Below are experts of layer 3 (counted from 0) of a mixture-of-experts language model. Rows are named router (the router's row for the expert), gate (a neuron's input weights, with its number), up (a neuron's input weights, with its number) and show model dimensions 0-223. Each number is 500 + 40 x the weight over its row's rms, rounded and kept within 0 to 999. Numbers have three digits each.
After each expert's rows: a language model's description of what the expert responds to. This comes from a sample of Wikipedia text that the model never trained on.

# expert 40
router:492476522503472539492485510521519454518528520478506486453500457513500487520448601458497507462483519555458520510452497457512502415498561502409473554519517496586526458507508436524551503561445548535484457445438568550500542454512457515527511433496525511529438475479509516478490460506452545511465526579415490499486497404480568535480458473443426457490444514394496556465463509506504491499525469511530519489535525467486457540509516484485480536472522447459538462554494481425558391492473498503469461490441503493486530537466513547469525485476378453500545539523549437525479468539484497541470457481502423614526505465445468420506510538563448521462563574537433519491500542447490495467457
gate1:428545566445539532520560574466549543523479457523547521473524552493456503422470586460548481450475454505448492403503500453503507510592548462492523468491477468551491520536531514502457451493530481460543478407470512507444559410513462450540506478544526470430483533457538536518511517522452461474527499579426504544457455508554504542522571487473530455527467511513474537514475519543459529522498499466496523464485459498468451488511587499477476469418534527476493416548524505494498477445554509508479442490453597532475509503497518590529539417535464542456495586530500481527446509557503452478466543512498427534527502469491552506489426491420515539470509478463473461445511459557521550435520
up1:406544524482492538478563531494510565507473493505500457486506523462481481426484609449561401462504418513477508458587540541513539470611493496488521443534565495499539516413577542490509518468504527453509460437503534473430575468514522398576491483535541506503506509482534492495447472518449510457517502548446480578535476446551446516484541527498512515559519507482535533492463529558507547604484530495481499482557461451475460527503550550488525541385471499505498519487549477519520522496503498519503475429489591558413493465461445540469445449535482489516506545573531451473483455521532467472502455535500521538540491555438536477486477484493491573476502476509494479490471516531477514469565
It responds to: Short inner syllables such as el, en, on, c inside proper names, often Spanish or Slavic, like Vel-en-je, Mel-c-ion, porcel-ain.

# expert 12
router:443485545568493467479551487539524499514524401506385501481516400488541508588523469453465500542448524523407440495461433498548503487497542450455497518496510448559493509507502508506517544492492514529504473471505483510492547452477482442515498430447530484508477396430440488522486530550488520520533475510473478494467479506469487511559496487486424516479490476431485555528463462484477603435533502482416510449435533471520483581485486454489543528460552533480577468516453452470548404521498419536510504464520458533524537529468520509425550463477442463447559483472546497543488519470452516513512468547575471536489492461474466395514519540460411478480522562491539476559491526508526462494452
gate0:471567511533543518475440588507496516495506506521479520452513463596473499497525519511428466469502465533455508510507537528530538543544525524542531395452482447527509468544534534513513547471445501485569448441576447519466424541461494477525505482497503509470573501467554525483528578472487577532602581508496506431537581436459573551481503507485487478504487452463510582586475462489467444496550429484423506435463512490570436524492457508514507453461512474486485409508501491594459443501498476547487529447529502530476539528486485520469552530427473499521495580452468503480500511554526514561426503495522484418518475508528538503525543537477486578552541545478518497469537540490456493472520
up0:395426457454425509524478561465557499497486523514523451562407412513464458443511456542472444474538464496451561522504474536476507490459526511511484579516453574516469456491553479492597496437522522501499520445502466467507507528576456518481571469555546481520497568498534538546479467484531477534526472526603470583549602519516575554489538500544496556537474460633522462546485463502514486474556493537486542536498504573448479541526493423509485575518449437503500511512518487555496540518483519492551557442483512472511534469571492505455540554467514442546526518526468525509486502510492489527521509496589485542514474427492549476499464465514535569514499482537476512501470487467457482536509
It responds to: Short letter pieces inside words, especially n in didn't, also and/or, com-ed-ian, Tan-z-ania.

# expert 13
router:469486534567463524505486541530540535497484425482420533523564481514467512511469514467493515478443590515470442444442496531526452432477540499457529495487531525542534493459506502494462512518507527549503502487456551445578511478487502491559487491499523520586483463532526514480472464529480559538537503566406545533465466514469543538490501514409453490476497538492558541444431437503455545457455474515486464477449556521465447537542503432427504511425479512441519414436454479474548473563523512565528475507472525556527552494441517531525497452473430459479473598452539433563499542515493469522569528490469482515514422477496491463562532542467424494460457537479481509544374542499478461526463
gate1:462512507450523495481484466458510534517482472428488513520481490472488540495510523533457470443483566531511482505545478559526454471498451498515477484478499388434430448547457423414522451455518469483486499529548493509515439489556532421469524492472581530475507478537512502466485452446457599455485559525613518495415497482499499452495459459465567530446561495433513519555483507422559461492439453559478461457467437465502505501474566491568451581568492580500486521517491497483528470526528499469512525569475507444514467464478493516499509528577488477502559490476494476561536476390442421484530434465516456495470519504540587467557482534496483462530525485458552551471531462473502522525488
up1:554471466429548527520581421418451515523525449523533455541501525574549581487466536593488515438466474545581448483520418516563466490600491500512466479481553453464468518493474503430495512426458456469497480538562536586532455531558558485509502397439574539498486432531486444490576471515520503496464481527623515453441470485483463495520506546518535476525509484460491470485489521524592520532446436453478510474513475485522529456458488502544503521441514501526407489498522511501437457563494488529510570474493415479544513488466506527518521502477457484493568520490470540514551506455499479471465500512517490545459502518547499553505443529450545500531519489460446512428513468529500515530479
It responds to: Line breaks, == heading markers, list dashes and infobox field labels like Born, Starring, Clade, Animalia that open new structural units.

# expert 11
router:499488615502501478508524458474500572504527431492426544500466437532485496585479518510445541447433603528517475522496482527516504441518516493486451502481562485558532485515478436456495494518503537491511507465526504502553489471454460506538442487472532520465488476501507580496501469511428512542506502547479564529498503488477521572466456516458410502454479490454580470487484480494455548457491457522506486522469538499477508514558490504396510562460502534469534396500451481491562431464476471513480472501468466502528555530484497514463485512377470436529506507499473434569552490543555481569553457463519484536475558519517490445610552527537404480457539540531492453532492518533491452383464
gate0:451526478481521511495432507504494444522469421417447486517532402460496515438469544501467523480540527443478532475437539512480494548530464501544571483472458521499570492494508524452548509516451532507552480525484482511538543514448559487470527447549562547459500466494426531525483492473507522608472466495512503487499525477484502553458511527511441500442535531580483529527475499454432508495445397588471513471566499476546525557456487466578489466474438454487507481465518548487447501408484514431537490527486550485541498450465539508474537467472581457509561469508460392560478424500492509487471542503483488548554487514521460431428477473517471509475535430557542579531512471506451514462411
up0:467557424457440456437521533500511470481557507420453548482533521528533522528531521486497482502563494462528503522460491430495507502521469485528548483497506511431518517555526497446572460451429507475531519458450516483467487619496555509534505448553568561529532472470472536530509503506499546573475383451543517494563499447538502500553533481547421533503549515518496438547528532423413466452499468500461516469540473479490444479493445494579501506455484514512510468519503484518457548523542608504487515546530568544524434378491533489481489489533539573515523460432490439507525465449492587480523466520511502506590498521522440488518439543509558527478547509479548471513486497438524449479521
It responds to: Opening fragments of longer Latin-derived words, often capitalized in names or titles, such as Sur(vey), sub, spec, adap(ted), Def(ence).

# expert 22
router:490517553578503502507548528560511495528541447457412466495502444468486529543527496490417501493522551558460476481431469505528453509443496496466492522495479487616504438458460511467481501552543549475467457548472486555532527469480449523541468448424549471489397450550483490476504459500439522557554477586497537491490535421476558516485446522434495509436520538476537577492428561483506486462480502548543503498488534493512514548539515462492442544442512475441526488532427507494595353495457480523511473506438490534551521574427536499460538465489454483474538490489489464539452459478476543488517444468514449507505533478498517456565519542510416548471522535529556518540440493481495511481520
gate0:466499588545527493473414487563513481490529393487423452509449473472471515464457597513502505555508522512550480467462454495544543532491545527508447551450419451469504456581477574553503493524540535545503481517479486531540463485458538525587537483514473497417457447503529477502468523504512545511550543498497578540485495493532562508464465530479422455538473488511425494534479483496556463461548502540445558510507485522523528515540462413553515498489491515476511527558447459535535458462533446479459524485500480510454518542433523519406464518491515473550428529488517436550508468476476470528552566522499463496507481483519559384530555522517514571484450406545493492501457465466531540419517
up0:484491525499532501548449481488481471593466514545461490498543529515518520560481481504475565411576494502586489530508535471510417521562499513501491402514501426532524517437437534505535506575497516484480500485436490487567518527419559523476554480510487494522553568446531513616576479468486516514500513434484568446493480537487523555518571542471487561478456483552520496503534483455476557486530490480514509498509485464455400496422449557461525478560473442470515502456513483533522580549527482544481453523507496472574512490576479513489490570508526496506545524525452547512549502461529532452480575441541455616466528540482469549490507428494574463476501541486520469539520439513471458535487
It responds to: Stem or first piece of a word continued by a suffix, hyphen or punctuation, such as play-ing, event-ually, goal-scoring, field-s.

# expert 48
router:520514565513503536509471505489460494506462482556403536515570445480525532555518545474503548465531571501413479491433481525498427487482517540465470463543490501518549523481474489466534451558527561512484488568481498508563549477521431576496436507431500484498420491539518542469476513524472497551501513590460513535445496451503510562472471466486482462481494555499555539497497533460461532443436517505477516553504496519459502557489554465451496516471565580435543438493408527467552396524448527469461452460457493527457570476514517512481546435447419503498523517506482484566515493499503516500490466464447459565494572426472503442525500485559440490481492594514546531620457513517478539479501
gate1:562482545518580520498490509426468557400527508518508600503479576512487524475493520527462491424458569488503438451504467601451451458439522461486539518536536526584533490488476442543566435504505523504471556493574495501481506490551578518495550473494481503511458493490523507545473532537467479452514527520538448601516519501456478504514568453464533462517511491470559496515470505501518521467425475527484459526568500539477459504567569539526541473452487493527507491530427514487472411490516473481581486457494476520416534490521491524529509503569534536467497457534492440551550445483488552504530440450479465553526466482461568501499406547537544511460565462487513512486474507610447561477524
up1:461545535482473489506464587457504488486492547519456434491510491528526547469483505480520479531486497493502571458513482535534453461399519511508523532379549523533491455545526527506530435488511490445443522441464531442563470530502473515539528571454472554518484508472495512478468439529468450498516526477537543489487482507497510489542519588463523403477528437555453398485441502480452459469471521535531454470480435454484527447481510503527570475529504436453522504496474404497523505490504529526558459455467470531623472552448511533523483528445517529496481424430436551447521533461505551455563471481480484510568565557439504447507509516454536456469559492420521447518571503485504572472506
It responds to: Word-middle pieces following an initial letter, such as L-ord-s, D-ast-gir, l-ost, L-itt-le, r-ough-ly.

# expert 28
router:474456602503474508462457425571468531540520515531419511507447483488497523497515460568495508559476527530478427503438458524521478499428524517433531501469467566510560541511487506502486513496532514487462467556523498516575503502533471493535425461430581512550526470559485569524521506512465528516513505566397528533546398499490528522441440507478438429523415515462536546455449491512475507466519481525506531490401501518562485536536485434372481531469558490498503467525457524474534444514515513591536504519426491525501518524488474578475555478466452501491516510559522543545494552541540506541572469523590485500491470504497516451533514492577469488476517503506477469554515535500435491429465
gate1:465519550541513450455486422508546452477487542570368546539467596510553460506475604490539483472511543564484534514498538529591471509516512467566530509532503535459449455548556522535451552466516528476498494454546460476567502477533539496540509516449537550462459508556504524522462540469480480552491469491557520456484478511528458583492467507514477466489564490545551495550441411508520545530473529475551576509536527376483526503500454517385531514540546529524530540483446525544536494510457542549532540504482517455503481480509531493546524526490568520467471514505433470529449514547547538460510480512465498484494565527577447428506496437457452460453493504522487486506559506451525506497429
up1:553537476537444488506458562524530497529530500446515504511508515418551488537464538467549484582553476485539532514415527548506474511503510522534420505484459484512529490491459475423520542545554580513488487577529495458443572469518543558532471498546545470560527495498532537540525439479508503493452469491547471455485522466533422447482478524493473535570519561545425454474562474446550471536574503517500460547517522491448614540555558486495540440440523489517504515465450489464471514491536515452510439427530455608538495553522537539422436489459493519469437538501500509480480564488552520449482471533496472487551534438496458458409494485530532557495516463567510506545487548537484447556484
It responds to: Field names in infobox lists and taxoboxes, before a colon, such as Born, Location, Coordinates, Genus, Noble family, Website.

# expert 37
router:427441549536511459505525504544569512451520421485447517502481479472472559529509507506529516443450605592525451531438500453514514512448461503452506519499499503519534519507499529550522505492456556557462505459501492496507557528495456546530466496423558506508512476560515481532439471565523552522535472579422530493443458494504575599473503497474432439411475532470571523480386517447477565480554503484509541553500468451518506510543505531465527499462508564450523386542480507500518464566487517522480484481533485486490557584538511565441537501466481461498531487474522473535465532488504548517499493464521493559462487445481506454515498513482428449463543630519504467513513513507551456464455
gate0:472583512497500504495511450506552537448525443506520552464475545589553457442417525566503533523525489516547525480470534567441561492460513484524513535521326419553484488472509461463530478453438502508416505467500486494525447503478490451464516497507552487445504461488477491457490525488477493485518514524475533563460578472506545570432491487463419565536496583470526549540524564533554492564484436535506452509526515565544505541551500537469541466512487474514448500508422473539473409453475482494543475500484590510499542480500497482453447492536477436489511542432518525513522553523505452510467447486443472517541470494543491535506455567524534551543562488484408483473500513493492470447465
up0:468501503464556515510509581565497557531473531472569483512457425524508502470496503499403501572566512485532542444526541424493545476538428528516493492576552496514524500504488435512487470454567501575515529485507491485550418563461539496527499472573493424511522473504492555527502500462504488528515494564440541512472471506531469503507574476496501542494508486598522506510474556474597539526502497520520418546509529489529543487506522445501453504463471477468479549569515440462507546491504485475522528482439511463509468434544506524516535498472580535574557418554566503517627492504530527485482513492550504488484518506585493546545545492513486502445432476433515499406502458492431475512612
It responds to: Single letters and byte pieces inside URLs, non-Latin scripts and rare names, such as www, r in .qr., Thai bytes.

# expert 31
router:472506532554465472474529462528533542549499462436438497497537480478559542547543533451430483448461582595429450530478459502500465473509507493390524457524524558512534449488537479475510551500466487514478479480478513563556508447514475517524524500458478524529462491529479548515472468491495683506503519581428521490476488523459539529486479472487466521405472440457484594476471520487470508416481494525508486502459508473498486630527492434450488513445501523444518422514502497439541463604515514501509458497452517483434558519516590530454519465519468468512534533496472444526495534518532562499551511471469454509484514396527541480504533539545452502505492517491520508485449517496506448491494
gate1:500461477498428438501498566475500554497510458538444484493453521503527501555498515514466502481457508556539499542520455567435510463464550462449569483533464442577502523508504486519409585492462566536455524517458514547491424350480476512447499486463453533573456515503527493476485545553473538484617536488546476469526465448497488531489516471549515550481484569508442525511510544493457471472535497496501503439488554515521385525488452584503482485484529508457454462456544540448405480513508493547455505524550483441466444528485445469453429505453512485434523505533505481479562453525518494507523551490472510483401480508433490495502531579548506419474481528427510503478511482541512529525518
up1:561471489580504528459576467509477498486490512489514568495501459526502553457437537553531472576557501521476457479524552385551391583596496576488506557460525468463443535467532517447534477545450479488519578513447486464465531567516500461471517550425522502476489475470599477600575511454507519553433443496514504516480560526493502454591474513431476481484510502457581527478526556475522559454466459479503507498497514525520467450534544414492477506553481515552469496497486471468498536500485532487521497473470457568526537514485525523493523469496519439544511499444459536554460551427532487475478487532478522522499463460498491498439475450467444548466520476517431488479502415527472536475552
It responds to: Line breaks ending list items or table rows in bulleted lists, cast lists and tables, plus pipes and indentation.

# expert 61
router:499467530588505460447515522532483496487538456494502525502502436534528518481467544478485536493545519528501519468500481454487459450409495526485503514599501451557551459494564420529517464478519528499466470531534534468531487469498482498505530433463500484545437437501528499491440509561464543473524519655429490494508452449539558551575448504457471495477496513458529494451501559463442544481471513516470463475467522494502443585534486455506500538445501586453560483486480501524532361585470501509463435467515489556483505512473465515457526452457468499461556518498484479603460501540494537497569457471538471617499466489441503401541476506516480511438529569492509506480497528465496522482526
gate1:523530536490457488494493504579467498502460479490533523411539427488554540470462507511492450507441466483472542504489514427454488444558537490488487499531572481520523531406441497551598490502500477488539481499505479446545453501522484499423537556491501509498515535512505500537506498446455504480577445524522440564523504430369549517505516480490532502457480446437502468495506542498557543460525524496502470519503446513555534488468459495453544478418498536467494450521507545468461539411407547486515461559564510541528524532490506496529486528518454480474527530514508573492486471618584469488413493474475595491425447447551513543521478507460529537518559535528460579548451533544517496458459
up1:502451473480559433528537475526495395610517491488534518550569471521534465563512547474478417456542541529525502491467479496486511463565519461513502457492510490533477558449512575547516564466468496544571447492531456501449478538524531466524498484514478524542519455501475472484504548483422508532513434545510517576489473457447485481467573492479536506448448516453432559490484551531561467501528430388517459509537449458531548475470472570472583495427489512426483496508527508470450504503468552568421505463488473488572526531387532556444507548482472512511524496545508567506488474539529520514453458480458531527430450430565520501510520489524521544464463446507498481580526544463511510493505
It responds to: Closing suffix pieces of nouns and names before punctuation, like -o in Donatello, -es in expenses, -ia in Cucujiformia, taxonomy endings.

# expert 60
router:475506537561510533465509475458507485505452450514426449441465475530554528561496550462476492463526508566472492457464522535491482472505522458483448487526500544551511512507472458429471525470519507506436545467533498469566516507539484537527408417508517473476434435522472513476476409532472592511523546545466561533504472516431562538522422464381464503463510542466575512478487531536527547452446452524513501512515469492477509528516516477504493585454566465460581452496429544454540425594491492516503473501484436591472515525476500508411473423443416492463504506504510516548499530526540488455541513515551486532401502442521475484513537546535480482456470528550505538512510471470436460475511
gate0:504447469471541608483494510443491535479455504457504450479504486430463518532480485496475534489542564506477527475497411478532521471518511469453525458402504545478571502486442551504510532434496549475543534481542568488525550575500405454527486488581495547545534445512526454544554473542557567528558483491491489513527493396536510585446482529518468532566440513565547507502489460491536497509523526509528479537492443549477538475535596425434555448487465523518512447514494481526521491553482523486474518481478487524506505449453470559487466477508477526508516523546571543473487401607600502486451544486539554512502471460453431499503539489536510510515487543554470444512477450471519471425514
up0:459525507490463471518493445561534476466531505530429563493503491536501428521526574500532493557579509504502521429557513491509476520530489473523505571507392528507435541560576468485517444516574481493519478546527517494512429497476489522473481516498437477537514484564481476511469462524466470418431486528470431450491545488534572552534495459519503483550475539478497521466444492508532506505509455460483536536513597404528462440552531434503488497546501530480456583528480589539496482426489401460542485567438506506494434485524515464534458513484570425494473544484504470503460538496512500521495493529484549491482472415480451494478553562484429526457526470399536419475463577523535510511471
It responds to: Head nouns naming institutions or units after a proper name, such as University, School, County, Party, Army.

# expert 45
router:466567568544433516460548433512492553476511476557437494515464406506507479533520504483490511449463559448498447518459459514461507471532530511456455512549497461522491468473478407482551532469509528568466428504490577451559569405496478511484471459484525472501428420477484527493470436505501537538546518515486549548514453484494505498457490502485496422464505466438540562488392546455537523475472506524507498490430467534526505631555495500481465525461521540471501481474387494464496469475453519477477508476476457532491517565479522510472480454458465461513523542550495446563532497489494570596524466506540471538466539423485517477635516489543489538485491544491514519523496576539468507485487
gate0:443511499462505489557521540584445463585523477524537482496482432466501548487523570526488494497505453487499568533536463544418549492488534444473501523537553459466498541490466458495499591487433566531505433575554430467487535459487441448486493499498581454429469546449445516578489508474514496486534491532532481457514513492511456522500499448531502525487545467487506510568465489624460461507568526489501456474467490508549499576506484464504496507529474531441440487519462503458472489530484517519499516523540516445495528465498421486477493415422459519584453471508531554499371519495445462483461487513561551515532482546504476527548517492533562583524460574532537531533478559417465476498489
up0:476491471526519490512553518571481531524447493518543453565505443447533481555500483557450512462479485463542553546554482483496526527435609510477440538520527508510555497489426469522491602538514524596491444509511399470488504487485486536421526533482489437458517526482478469536470460522496473448541472542504484479536474443503490533403508469505550536436501522495492475547495535526523513517495507519470499518517453490539476536524487495431435543534491440398421489458493537501532486511500490498508541470490601474573502522510493420439451530493419455526423497508494482454496519476447422470451470545483514572518487502510444456546570439549555530510499531509555477581478550434504589450489
It responds to: Main verbs, whole or as word endings, after a subject or "to", such as announced, described, signed, view, flows.

# expert 36
router:494433518620576505473533502542473496552558522557439544464496466534506542598534575545455504438447515538459478463480498439506438470445584527481480488496503424514484493453537517504506501512512522503421467450507464536518556506510403468513501517454494542538453452538506478548456408485444605556498501525491520546453520487435546536470477559465446502502448498502531523488421529535534514459505504462528481579444520506469433556516493440471447518466552543467562425465463530487544498541520477543485479460489450497568528521458507542473500418422461451462510528515515502524521504512533554533571473509558505505437538433473492478539566512492475481468512534570508483521496541498500457470483
gate1:499482528483470449514479500479457506450542507560476520535530513440549534568451528541476521495502470462480469501519420532489498443489467501532528460507563499512622528500517553467481476558414499471461540465472492534579447474561460433517538524514490478512535484423488467431534528465539529445502498538453494511461483552505531441552507430431493519517578549522474519526506533467430606449547455508441404503525471505529508498502409535555594524500429503506522494516510517464591528449533520522518495584532472461485496449442467540429476535517478492503503442521517501453498406459504492519561458500514494541501552541497503617489498477490417570533490551507516505499498508492486472456433
up1:522394453450478590489452558480494470501507478519429483499458521435506515466497481449522464445494561499461471521466591534527485494542539477530482457507530530520531380559555515538499525565515518540474518452406534464396498561452518462491515473462554461476508563468488489434519529561517471452494503584570491424472467543567505510508516578492457477531509536430510522453536533489487544544533470525452502460586494484458475492563490469560531527515553426516464561524495571460585500478502500556525439483459493507460488503483507427526504473529462520502558433509508568510444480569438523523545558453551472512492513500556466498474533528501517449531562490512512523502420500499486498514498
It responds to: Words and word-ends inside names of organizations, works or awards, such as Computing Machinery, Awakening the Power, Outstanding, Motorsports.

# expert 41
router:490466578531513491509514540536470539523548413505462505504518452515510519573458516499430519477516558549447470482480444480559506502441515546461427540470489492508509531508451506509499508505453592550501501528495470459558559510488414498514459461399503507545505483497539480500473456581458557552522493595440478542477520478491525631479478517424481469422475530478583537485472462502477550483461528511478498506428548505462514535557493435480460583432514544456542462526457503491506437479484436516470455531456509489528589523445487490431495473429465464505564530487533505555483532471541505489507496473567487577474504466495471476556556545499463525484522573565519471527443501526519497416455
gate0:469508481579455452543432518467560430525524456545619520567463470529530457529547469475511512492464531485436522462445518514594533475514469536495479506496462501481541527510537468502498566545507442536588502393482525492478534564461520538526455595529456540484487505548486452590520498455492458559515497506504584441509487503492594503422515481504531482499484493506466545522506509559487547476472527467515504529466420606544526433528501444460547541467461526548483478479420454474421525544478556537497535452508504528527538535456519535467460503522459448516502512515536417469573489448499502400510535521491464513460517519502468503524519460437543518466553530506479455546521463451483481509540
up0:526508523497458565500527565510551532502517517457472510483537479456519465492505560499550506500494409473506511450462516545510534476520559484513528502492532485617420482552480511438368484575520509516449517463474416416481469470531592542526502499458402526465488543528546505508488475476467431502520546514456530508531487507608493430538499409511558524482457478441520592492551541502441555464490539527458425461544526517539589461523542470498482445494500461465562493456454504500466496468537522477428460517544576478503531469485537486494552564522457568465550450560479495533513499487464497448432529475505422502529501474477464486564474510456457513502503478517512504459545531546508488528520
It responds to: Sentence-start pronouns and subjects (It, They, This, which), closing quotation marks after quoted terms, and byte pieces of Chinese characters.

# expert 63
router:489577546543435526513545510527490510551538515465465541513495346507523546526500499569435539478484498523478489515455475441474465506536480523506469483516560500524516542501521505520497486496445555506460528474477549512520516450462445506528533480468498450521467478559452521551497463588483540553490514553460463585489574477510509537511499495460456533477518526510506524448398552493496495496457491531476474493433546449508470590570469452501501561535557470429605474438457528528505455563441477529536464551500449553467570512438515561483530419488425458492584507506501491585491447602513552546558521492494427513486462529457533436540527520504474478464489546522535519508492509531495463479484
gate0:461457499506565545522496520455486578466496500522516548470511475546490484443505510532511476482576509460441506547456589523486404466605512551453482473552494495500533527453472535452583513500530488576478410503508552459435491431522505522522575510494437443475440549491539574478480492515455540535500491453467534533487519476547478548490555545503508487435507509496468515506422502490500568549566464449463529518492519561513556516509412494492554538481435512448568558452535537527490509548478543488518501509569588512482590535512516421477567461488563472498501414526511482443499496521448481479444540503568504485490502509461561431517549490464479545517496535490468551454464438450466531514531
up0:537503480501484431501462507512500494559556512507525430548459507542467437561483496451458410586461523542489550440515483488499648498480500482496460467471498494511543500434437453474441524519474479482494497525530484546547527507467536515535487506454569505506502465579475414501527529520425486533473515518461488451501550527467502520487485488548581478495492449474550458505548484495584476434463534485521474421497510450521489557529539406429478511513501492552442472605532496495485524477520487530489513535472451483524455502480507534495418588498525494489584551527476552433509507561571513525552453438522530545547521562576443578482480512515516434431475503508494442511504534465448498535508
It responds to: Prepositions in, to, on, at, during, through, and infinitive "to", before a place, date, or verb.

# expert 54
router:494527516548537460476529498524520535566551524531500514448490372495449523502553542472474499472450507478458451500508510469524462461490500523431477497565439454544475492392499491523508524566526527543476506485473522452530572419524425508506525451446510574513468468530498464510492487495424541589547490511477520567479448486470572576510437517486474472499497478456551512491433451536485511489471499522499478485425505480497534590526487474470472571470516584485535467432485503460463489503454504492476436466512468499528519495476541561464511502402470498451502568492523517556535496527510509561479502479480433514469493414478489455641506499407412480420493538522487502557463502526522514437492
gate0:548494435510542491488509442560566496528448528556456514526517491450443470468520508487500533514506513475498500455445512504458549459507504474480572463516539546556492508471486528549531605505539491511433532523558528543452476460470517515496499522464539571539521523452433564481409470534479398527512481545506505469510583508533459476468391586464560504483550529421492509498465460511470551613450499496505454556449521453482483526422482426470524502487522531476499499484545510455488535480522520447506397494469530517447506478568509558558508500480430506531496474541537522547553512481484443511477372451422561483529553514468571472476454441518466507492473453485513510513489507519500538503449
up0:453447503489519490541465583444460530459554516385515505539478478557489558533463524493483530472481500508479524529504543497504464502472500527516492551470526496402505464538526515460480472491451550519553456433453435526537514562498464432538447505556455453463544497541535490526534532493521561475502487440501466565516470491507509572543557409523380513531509438556522489466556491529522454424535521485455558449525476530459518472551509561522463436526489472503513515483470533539533464530431518509469589499444457452540510523407502481455514517531587495518513577478511504440474477557530512483583589574517462519486415503531458501445534509501532514514522560524529430517473472474556482508535
It responds to: Prepositions following verbs or nouns, mainly for, with, of, after, during, such as developed for, came up with.

# expert 46
router:431461585513500501510550521499535493507491474535452511449511489512520543575456571509456508492451497543464475550440507488498509513519478492371509511539524492550509473484524478469528491537450560518476525483543532462494527472486485530511523437447536521542468453503466524549485516509535564513528481616461483539455439481467539526546494477489412489429479495495546569493497502500509514442493523467501509537466565467508408550517507487427560506435518553468545441566510496451557399519516441501468533500463493498504525447496496478444518459493452510458542507485555458527563543525533544506538489499553465591491476428463516350546550493542458437490530564499486527529392557476477493498508
gate1:471535515542532501495494531489530461480511461476439518492436535471503516534516544441426412542514477494472505612471506556519533420536476464433463441457546507479561495498448588466423455546538478495531520538466571462490513522479491469502536467538519413561492447515511503469534557482487547519456520467539468473516452423473479539502464582445495489499450449471518544505527524520469497481488460442463517505429490470471494520624494544473532454476476501474478533529519524459453458493486473524473505426467493554461454486525430483487480537460430606430490490468495512444502530551510560492513509527494505550508502534475501514521504541507488489469479617437494520562453599499614482483558
up1:487502496477487567541466476481538491538544508482459497424460488454465519557543530477463449527528466508510529503490561536479499493535517463515482425447506411486504541431451575431481468528466485534532520513544450492472499448500420457445517427596506513520516528464487504479522482581423576540459510507497453503470491498506457540554474535482543550377483451521516521437487557483580496475469452472456544462434550406569500500588443562473523481488511460473518504489495552516507447519521483532515506463530537488514393481538484491450510490501453579491485518460555511513515539515482470528543481561543477513423511508485563510519532592526451535529414491450471476514438514481550471435551
It responds to: Consonant-heavy pieces such as l, v, k, ov, ch inside Slavic, Hungarian, German or Cyrillic names, like Kot-l-je, Ist-v-án, Ober-l-iga.

# expert 18
router:449508510598480483533492491510518476565531462544425512564553499573562526499495554480485541507474587488443514530512507517570421478413507510498491493524537464537507498494493544452477522596562517515444437512473477534507528552517410581490489500473491486471492530490511485511489452509463568533525546526465459525489481490502507526453474440437365450501515498451568526482513501478538530476521438506464535484504490502484482503615491417518524568455516521451551403530468473490535456551474506567465485516483507526469505589452475545501504522460512448440536479499500448520488455467487497520555471499520497535503511459440505419534511517488439506407526543570496416518429484518460476435527
gate1:441511356448572547508493471446546527482544469586477480508506519558538487519571514457496536520460539468449413548519467445508445452518522466501453520528511586532552482477525465507479516484496523472457511526466552432485570529507523500532475497467403546484563491473508495511486465478446537451418551580513420574527558518562485523443476469453488528469440501508457593489499534513464446542490477551467500541531505551519405517506433537517445459560486507454501478540561539494608517517512565592513522480507534502504514435513423490503471553496476504538503533454494558502496528512470526474523483507458502459522538523503545497510510441476507481501499547458432528509471536565453503493536
up1:550481624561429456502538533570510466554455497462487499513477511469436550480487508568498482486525416510572585458470503488534523560495475508474521469480486406466447499517483481490472504505476491528548477505532474568518451504520475514443529522480579470462429478526466561529494526528558486510576490428492529421487481485391500519530504505507556515491519469474555419506510506506521555471488521534537431495484475446489594499463580526521524520444511553534504572513446466490420482511486419458477439469528455504447491588529520558492562443484482479490480476546487427570513496525516494555442480511508539489492421521494466512504476535542477521503514420505589491492521485414536518461475
It responds to: Double line breaks ending infobox fields or paragraphs before a new section, and == section heading markers such as Career, History.

# expert 59
router:471510522483418467512520532503484452526488464465477537470516486541572548517492526549445515553508509503481448512431468488536523458527528510490438556526509499532547496522506477454494535514456506494468534468478516456462498454482460552510516434473516536495471436552494533542530470545464640487484521551498450521483467510514540483480497527464416490487498518446527487485427546540516524493472503523544510475486530478482463527532472444524507560455542566445558445427438530428557468615472509535528470497515406530439550557512548590429530442523453448443574473461505513590498472509517505523575473472523459534436470497451452467570568483558440477470499543561508546483445508488514425444482
gate1:478479491415518490506518467546430457488511490502478628476406468488489469446439467535554483474484560434532501477529478431514456538486529416450530464468551549455467523473525585526504529489501495491481491494504457482464519466466484549439549548388487550447457478551499515404495502538515427478541519517516502482502452530476485478499454479471490536492542516478570539480535542556502414518490558509524512412497560533507484530472492516494428458453563525468574538484484502542571504536562574557525458488497466530485486503495508498529514473497488592432428472502533463552542506517515465526505529496529467578421506471469607543467466456543469529506533495439457517518475455508505545555542
up1:552446503526566490550493472501528485471526469528498492458442514466495469519534416477485364433503508480486498498493541512580526515516539509481478531444458480493465487473513547607516478504542494575488458642446491487485578460434519540494486539468492540466484484538563552456551462559443586441506469435545548501547528493464529475478507484533595452523530492445539471459494511450480509504475554540506457443438517443524405484521492474524499557504519480461531544510532513458539527537509460534488500499456451527540494500566494487532566546520475485473465525566531537415511557546471479526490566496514538497570474477427544531470509478515472482550553527502462485471466485449449519553583
It responds to: Place-giving prepositions before a location or date, mostly in, also of, at, near, within, as in located in Rocky Mount, SR 142 in Weld.

# expert 35
router:533466527512479471481525470525558499546549451503439436491499469478592540564482494454463473454534594519468514485451462492455457420507577463447463542450492458528502476514508507465531570492540539489491474538499478498605509473505455524563421458459581519514497506567533514552496436545458551524546538603495516569475469475491541581521471481430478495466483540494607594469504490489513505462487450523450465472492467480502445567496506459448505555461565528441584485422485505488492454566476520485513489515493490495505546511471522522441482447479490451463558537543565464560475482475548538489502498455485480544523462490485509461552492582433463473472484567454489457474514516480431531480498
gate0:503528557477434492491516507430420487601503503493509480474522532521568529475459455582529490487480523510500468572464515516483505473578509508490559480472468500527598460475479445531577506472481457462582597488535502451497472488533521506528513471448538492400541468581425470481537543519451534510479486489526476501470429499508547537452549519467473558518508534505519468518487490481575411484462517448538500556527462483453521568535466492518540489535518492488456511545560479474537410507496572554444486514497505518443480552574522558486565488482480541413497395543521482451489483484519446478540507530513504542456524514435559475462483433549462504498467504564506445415502484460514527452441
up0:539484511526521607550537533558459485456565443454484443494506435467521528510452428452536406499454541494529447489497512467499506479535508459442448497581544457576427472460417512436483476520441507591545533456462437500440504498550548498468478479503488546485495512555563468491471559522494479461463440528535459531508519513501489494437474442515528495451498555479572456424468569476534494414484425479482468514515483490524567479496481506481485575540496524516538521535435479527544542480490539494484521446485530529494527444507584478470440513499515472478555416534529484441545538483478440518532514527534494541432451460489589509563532509485510503476553510488434445522553552454454505462504
It responds to: Plural nouns and their final pieces -s, -es, -ers, -ings, -ities, as in players, theaters, bridges, meetings, members.